Experts of a small language model.
Size: width 128, vocabulary 3337.
Experts: 128 experts in each of 11 layers, 48 SwiGLU neurons an expert, 6 picks a token, a sigmoid router.
Training: a variant of SOAP for the experts, 241M tokens.
Below are experts of layer 2 (counted from 0) of a mixture-of-experts language model. Rows are named router (the router's row for the expert), gate (a neuron's input weights, with its number), up (a neuron's input weights, with its number) and show model dimensions 0-127. Each number is 128 + 32 x the weight over its row's rms, rounded and kept within 0 to 255. Numbers have three digits each.
After each expert's rows: "mostly gets" lists some tokens that are sent to it at least half of the time; "comes after" lists some tokens at least twice as common just before its tokens as in all text. This comes from a sample of Wikipedia text that the model never trained on. Tokens count by the router's weight.

# expert 125
router:155191163176126084150076154092163208078097138097155066145145158104085125156129136092070144134119116150134190131171119129167140152100114101236152097124164148114104107121131124139119129161107133142127035144115097076114134141109146198154129134105066104177135066124120126192086129137101115184096119120133117116136085113132109197126134079127131121104144159137127105149121079093100112155126
gate0:155143190089132107133138128112149126137122167118122075150150191157124158090165148161159130134128132115123143066219101103179085107095091182136139108148113106156153105123137121129120160125102108205122112176114163120140107106129178127117229141137081115188149099086158179192060154136093177132170115109124115090099172171098127158135126185113092136087103145149149082153119095152133156158085
up0:088155064200098175156126138139112118109093105121082108151077115161147127137130122111122062102109136138087126131145158176116196127161118090052104173110117143139168105067171101088143105145145156109157133091115174156094138117137127123116123049198155170058109109139130080143162123114121124131073146126055108143111119131142094102086149134157157102133097212146164122089113173094145146119070
mostly gets: "; ", "• ", "); ", "—; ", "Bud", "| "
comes after: " ", "0 ", "1 ", ") ", "2 ", "3 "

# expert 108
router:127096177122152117161165167122121111117164154089104147115132120135113083078128134129122147101100106195173124104173075089100123086125131085128107110066098144157141161113193093208100140121126131160155063137119071022139097109106164148141104083130127063158168134153122127109144109131113172076144089117124155118140125120082152148109115095114113202108122088098208153086140123068128098148165
gate0:072043199159116119139082088105126181111099191160139124137100133118137077153104118141159146135136117136148085128124148098155136184128192102148125158118114132166144088099117118124149119172113170070126145170114150138134163115095132085132134107048120107117148109089106170066103075085141197143084145126090099068119137130107165093163108154105196135154174159087137147135150134105156142214105
up0:109164087133015100139160117081079112144167177119121102190116121081188126079133107134123131151116136138069153151143147070057072156164141121135173165096146160122138110112107069111181155128121099145146135131143108082112169094120116105179133094145146071087085163110157128148117123100164156158097124121191124138155136137053143164175134184133101114104178157116076130152105131156105098105124
mostly gets: "202", "201", "–", "199", "200", "197"
comes after: "\n", ", ", "| ", "(", "in ", "In "

# expert 4
router:122142132119212031188143099123074127112146169094135143116149146104121084108123129101157197141129090169124157104157029157120132094113122147195115098127147121123079122144173092152117082142134144178147121165106100109129099073177151152170160077070103066170164126127159157071119118127142178161147119130087191116161112174142155138116124091158105128118123123113168153120116167093137156154130
gate3:115128126109081126161050114149122122069128151095149119149132094156104092153152145101125138209148176131139099086168145118065169139159153148156144053054093104183124098133105112073149150179182104139109140127166110152102137144147081143105077110117064109086134126093114130170122131092145109152151094124130155117167099164128133179134103131097126113084141076050139195147103162166136100153190
up3:135137153141186166153144156122217163112144121172109116211143172084116128174090138140108156076137127075090160118190149132186076102098086116161160176128139100139100124130158117170084114126102190154127107148130088144095127161134125131192185113119121080157173140106119134133166062175155099159160122091142135095171125155182145152125162065143101134127150196117123124167080134147099143153112
mostly gets: "á", "30 ", "200", "bu", "dep", "195"
comes after: "| ", "–", "(", "In ", ": ", "in "

# expert 2
router:145157088154153069153096141075131181154087127078101078093137144112062127106127207107053146152140150181122186136197111155190171172127142099177130083119158149091121069143132119143097152138114156139112078101132098050133125116155145149145121162119014086164145102138108120141098102155108123143103121118184097113105066109121103167146098121118141147114154141117148168126157143123133129132123
gate1:113103129153126089138139198122094135136106091092102085106124213173156096107141121103113160117133101125137143128149105056133139075145192117168118137138130142127126111079132074131126160108133079179118040095178149109137088088139133098112173109136113104110064148158110120153110085134083122179114104151163125094117152142129084094090112176152122096056167097112168175155106190085192146076149
up1:128083122144113062122101168120102139120129072118107087111117191164180107092157128080124163144156077114108116118135133049134165070142195132153104148138131108140101094077142100117177147132170104167127038074155148128149109065167094074114170093143110113093087129155127101125120101112127104154104134188145124123106177123154099114111104163129164085078185109090144187135149184113185124114144
mostly gets: "| ", "=== ", "ac", "tiv", "between ", "isc"
comes after: "\n", " ", "0 ", ") ", "1 ", "2 "

# expert 25
router:151140147124157146135135152072148144085175179117096146138125139116079134104134181157153132093085125181154133111148133101148116109169097116159073137141083128141089115065154043204122101092132139106102077144069113088166079099108149097102146146125085139131129141139125167153103120169138164103131079122158171134145117137079161206106158115173108186077161115135150106171150147022141098139104
gate4:137145183128153131134074095100167131137192157090134111153139074158148149104111137159118111071073128143123137193158095156173096118163105070120138090133089170119142119163069138108116224131121087134151053096126139121135115144126096126068175118146142085121106067113061117108127109145217161105085073123135147137123063143079115138129134085119150143134112098124098155151182102120070136134104
up4:131144184113153144130089076088154116146176151119125113142155088166142165105098152160130112074109130125120142169163099163167076116169111075113134097120103169113139125148065131094110228124131083142135047111139142120129119138120091120092166115139141089123136069123060115118145100135216159085095056116124145145106067143066120128130121068119147168138121109139088140159185078134072131136098
mostly gets: "==", "===", "- ", "== ", "=== ", "===="
comes after: "\n", "\n\n", ". ", "\n  ", "also", " "

# expert 98
router:143159170072155097176156141090143181127184182109151135139118127135121080076122167161146167062085154174202125097184115077118166074159143075128071126102076123120140152099177082188090119133109158139118124155086076098159073107102144080118123126117117116166151120153111134135112138169138150142103088103123124126145135131075137159101121125118126146072138073126192105167179132078132111184120
gate0:121148139082190129149138143178091115137147126081162148163129120171065119110130100111112159143098130118101152180181112127213167109111130074173138144101145152134095179100111143146147204086126166167114122126096116178131111115149103098130094132072050105199091136087159114177162139160083162108105058118133136127129135169136157096144107209080138142108112100161164105161077131083144137106142
up0:117070175122125104084153158078202146138107188137100089084163168122152157150122133174162110108141081163125169087115088031115102091179156112101093102100108116139159107085142107152106102150106139154087078184121132093088107125090147095151187131175175131120140149165118130119089100139144141146122142110103120138111110073147076114077095111150055099095130155115134157107215144116156156152149
mostly gets: "- ", "===", "He ", "=== ", "″", "ww"
comes after: "\n", "\n\n", ")", "\n  ", "\" ", ") "

# expert 33
router:125131161089150043153120166108126122155207107143145144118136125157115107119084136121125172097103121114112198169188125160107170174203145116139123152084133091105162112102216121062187110122117149144172154133140066152076154118190121144142137123117114108146111145126151134157102114177127136139121119090210136122135135135115129170091105093142171158154136180106186137136161182108087094171180
gate9:118121087130135166139105140115068162125095123076164116122090110101135111116117115148098123155129138084120164105116113138069110109198154043100111076169165146087134125155106108129118119135180125168088154147065098162138136131076141181143067087179151115119176066151164165064153099172159131123187132185158061162089145127112121110089094093071166116089145084136136121145140171115105094101150
up9:122103056154117097098144121087087123103154140092176119189108100069166077116095094113083125129120187091141117127108132169109154086164150084112130105187178138121080159129090092098129104149112133106124120119096111156108156120099101128177103052152125148088082102149159174044102132164174131105132188182131095145105155115109146135170125070111171114115180098157125122181093158098079084118125
mostly gets: "\n", "\n\n", "\n  ", "Genus", "  ", "Coordinates"
comes after: "|", "\n", ".", ")", "==", "==="

# expert 126
router:166140161143154103116083182080126130078108147139165168103085169113162123162125143198154206088096128152092134112149105155135175135100164133162088134144033131104164117086153133107167170135127155169123098133148116100099109129130084118125106095124079136158096125215152184154116078149165193167090111097194104072094082116123139166122107095131139182123123151113115125092082123131111159104160
gate0:035111075110139111098083145139125153171095106154151089144123118078146140089132119139089109170167107168131136141115091126147146088101132152134187158157108142194166126147127095179092172048113088099177124116088158129160101137166124134120135137152139131124140089126087107143097144142125120175133165081114139148150114181172186156148174111174170062110169100160077186137137179185174176129154
up0:112155149116094110113104083148227130140147119170140150140128158127111136087172145111149205158179086102118119121096166105135114127164167134092129159183121141150082163102143122161157103062148075157129149147133110158075140184172181083075151177134099109135143124138065127078110147077101094123156111165081142178128089156123128175171231159136152096088144100100135152094128150138112121132131
mostly gets: "W", "H", "C", "B", "F", "G"
comes after: "| ", "- ", ": ", ". ", "(", "\""

# expert 67
router:146162159180167130155116096103100127165146140093099143097154081124133102137167131067082099073149151142182142144124120113206142110167126144158147123108063094106027096149138110163165151176121149144204097116084117118159103073109175133145119129116149115148094099149090194059124130165116149107099117105120161125112125140167129136105074153098129090179086158116111140140126164101063145152195
gate0:111084119179136100129129111157119106169128087155129171080134075129176105086206087100065142067081095155119179147194159107152110150054136107092090130114127149155060092138151147152164130150120170157153087095115118130093111118071150125116138143164100101144095087141139156129146131080141070078135151112082117173176148080129188093100152111137089094131106123112184132119107111067101126166133
up0:120092063102056131080066113131088087165182125114120142095108140109193132132170166120163104137133122182117124087132120129084100070180122138167111100162085168132143119113155129155130159191135189110158079114124096178130184134117076136132122162097073138133134127122183128154101172155125171119138141088136101170124129154078067104125062111111126171177100121137089142122120067098136095064137
mostly gets: "and ", "with ", "but ", "they ", "their ", "his "
comes after: ", ", "ed ", ". ", "es ", "s ", "and "

# expert 100
router:159111161109122118165127149137136103135178130107076183090146099130130085143135113075151113122118113164150158144176081102089127144108140114141143085094120146173139109135155073156111093147115144183129063141116052014145108122136188175127124083087110096141164148109145127084107115124090166103161109094133148119092134096087149108130102115122108174144103113052164188086127103066108085138203
gate0:097144141147144138182118128116123118148119143197235149101122133099082111184073155120134111167133103129111193146189135092126104042109170112103136103113174138106108147143126132108123160069121109114155100120158119109106178046148116141157101132099156126174121138101135090156128070146138140171149150077109052135112179060118123172155128119133127121179135141104068121133068092147107094171104
up0:117115135112093215148153171081134090116064141148130167086122145082129136176080141123184150152104149168101112134158169094129162068083169094089102104084148103150130103174123083160146105162141140128135119090126174093106184104151094124177105136128111134140155114110109090179142145189088111080152183101128108147116185124104079145106133160129134142120106161133112067109059100148097038163135
mostly gets: "202", "–", "201", "199", "200", "197"
comes after: "| ", ", ", "(", "in ", "In ", "–"

# expert 62
router:175130213117139086159134070098088136061126140134101096106154115077153134073121111138128195147145127142164189077169075129200121201125141131157156168059065171124129118120176109148143148134110130115175147121107074089067109127139160170135199087102138120132113129139135117111119067127153143151082128134123122103179153099145169144118136119150126110095125105131100180118181183139167105145126
gate2:179160116136116141158092102127133082139153111186136090149154088144152157060165157115158188113170131196225107150159156142139137097126156147154093102100115099157138123117135137123138086134083137107126079120109094055151074044093187123117144183120045152087088125093167129159080102106128123120108113113112135083132161147170127114163151160066124127139168146125114129083122112142141177129080
up2:149149171133134195146147179081073148111104137160114193074080178132132157134097123102105158128123155081145126110148121151170121203142121042104115148144127125153083123191114073120107110143130101117117166162157166193107185176169163136146163127104125090130172119197137125113110122100141144137110090100091150108132095146081200154119145118211143160068121117169093160151126109127089125121151
mostly gets: "4 ", "1 ", "6 ", "5 ", "3 ", "8 "
comes after: "| ", "–", ".", "201", "200", "202"

# expert 32
router:169175099145151049130100145103152158157090120067116107096148158118069145100126167127058130175125157158086205107165121130171164183141155084187118090103175161081122065145107132141103131132110129136107093086137078050116135147166137127159120168126053082159172097115110120153086077155101126164109137111169092123102099101133099198132074109114129136097130158132137154136127135110105138146135
gate25:123049153138124149186141104185141154077086083200125102133192145103106110136155142090127116133132080122114119111100047093159109139207096155071099132063082121122140113104155158132152121120108112113077131166147087150130135150126171118124077132155088151142117199138125122124153105137168176120101182156143180160149101130100114086155110158165123146155184046111187155155135148151134128160120
up25:125161121084151165154096113110143168076104135196091117078151109153132129147096120043138088120109135152078092116111143144174190177147091080178081124136094088101143101140176101185119070165104133110119138154154107144184173105124116065162103134081097132112142163178118143076059095163146085166137175152109157114148078056114102144099118151152159074145170148117139126113108134119117131137106
mostly gets: "| ", "tiv", "=== ", "between ", "ES", "both "
comes after: "\n", " ", "0 ", ") ", "1 ", "2 "

# expert 45
router:136145130178153177093071153129121094148203096152123140140097168139170152146101150165156095102131104114122107112110157115092160163154152161122100116167111152061166146113098163123172099094132201112127108124151116121162113136095116099094122067142095145207107126194135135088089091106080101115114138151156107097125058084115175090120136107085163167084085093160086086113098086170159195100123
gate6:111128094098093085131124076096163118174175133115109115196080133115130138135150142119098153136138152108144122123167116101085121122224136136162168119141153131149094080154155178157199114097073082128089133103124098126117162125144149128158172094097155159133106090123099117127158108126153236094196164128174091092124118125116127096164101103132195092091204115117082138154146073123093108166103
up6:140161141179174154134107140124093137114073081149150109096163143104134110125101106130178138120099127151137157141124122123178178118057130116091084136120094096086153156098085105079110136162175188103202108153134152123100100124081125074105063117162115098163087148169162129129161119133114104173064093110086139144152145141153121177100168123115094191125076119173172171074117189122104188113181
mostly gets: "W", "S", "H", "C", "P", "B"
comes after: "| ", "- ", ": ", ", ", ". ", "of "

# expert 80
router:220169190156136071121106085151156181123135120144156091075126070140091062150203120120135114087198104134140153145140084153083114101165106089143080119160163103108120114140112077165155090131141146177135152089018098064090128112134162072132184173107091135116126106132166100104155103109114165108135093139128093131140105104171147121122120127128142131151115153140111156138120146097162142160117
gate0:165132205106147153212149119160167130141160164152098166163136148124133110170179109162168147146158148174147158167116199136166126159098138128116140183153124112114122158077180142157106111124125089173121144141079119126126121148169121127128113166137117098143160094133068133160173093104180146149112157097096112120131115088208152130113192167105125124186151165115099031113175089075113158102104
up0:095127146146095124116168137129055216052164128185126126118124167121116139096123139154168065143141083122130159083146122032156151130170125125120071065239119067127094111102124149145099156071143133116105140128107164185140136080140077138172121171172133087115160135089125154133142134095128149132159096121157157144075147121150139110108129159168124153112129165176136137137145168131146086114137
mostly gets: "to ", "by ", "from ", "p", "In ", "at "
comes after: "ed ", ". ", ", ", "ated ", "es ", "ted "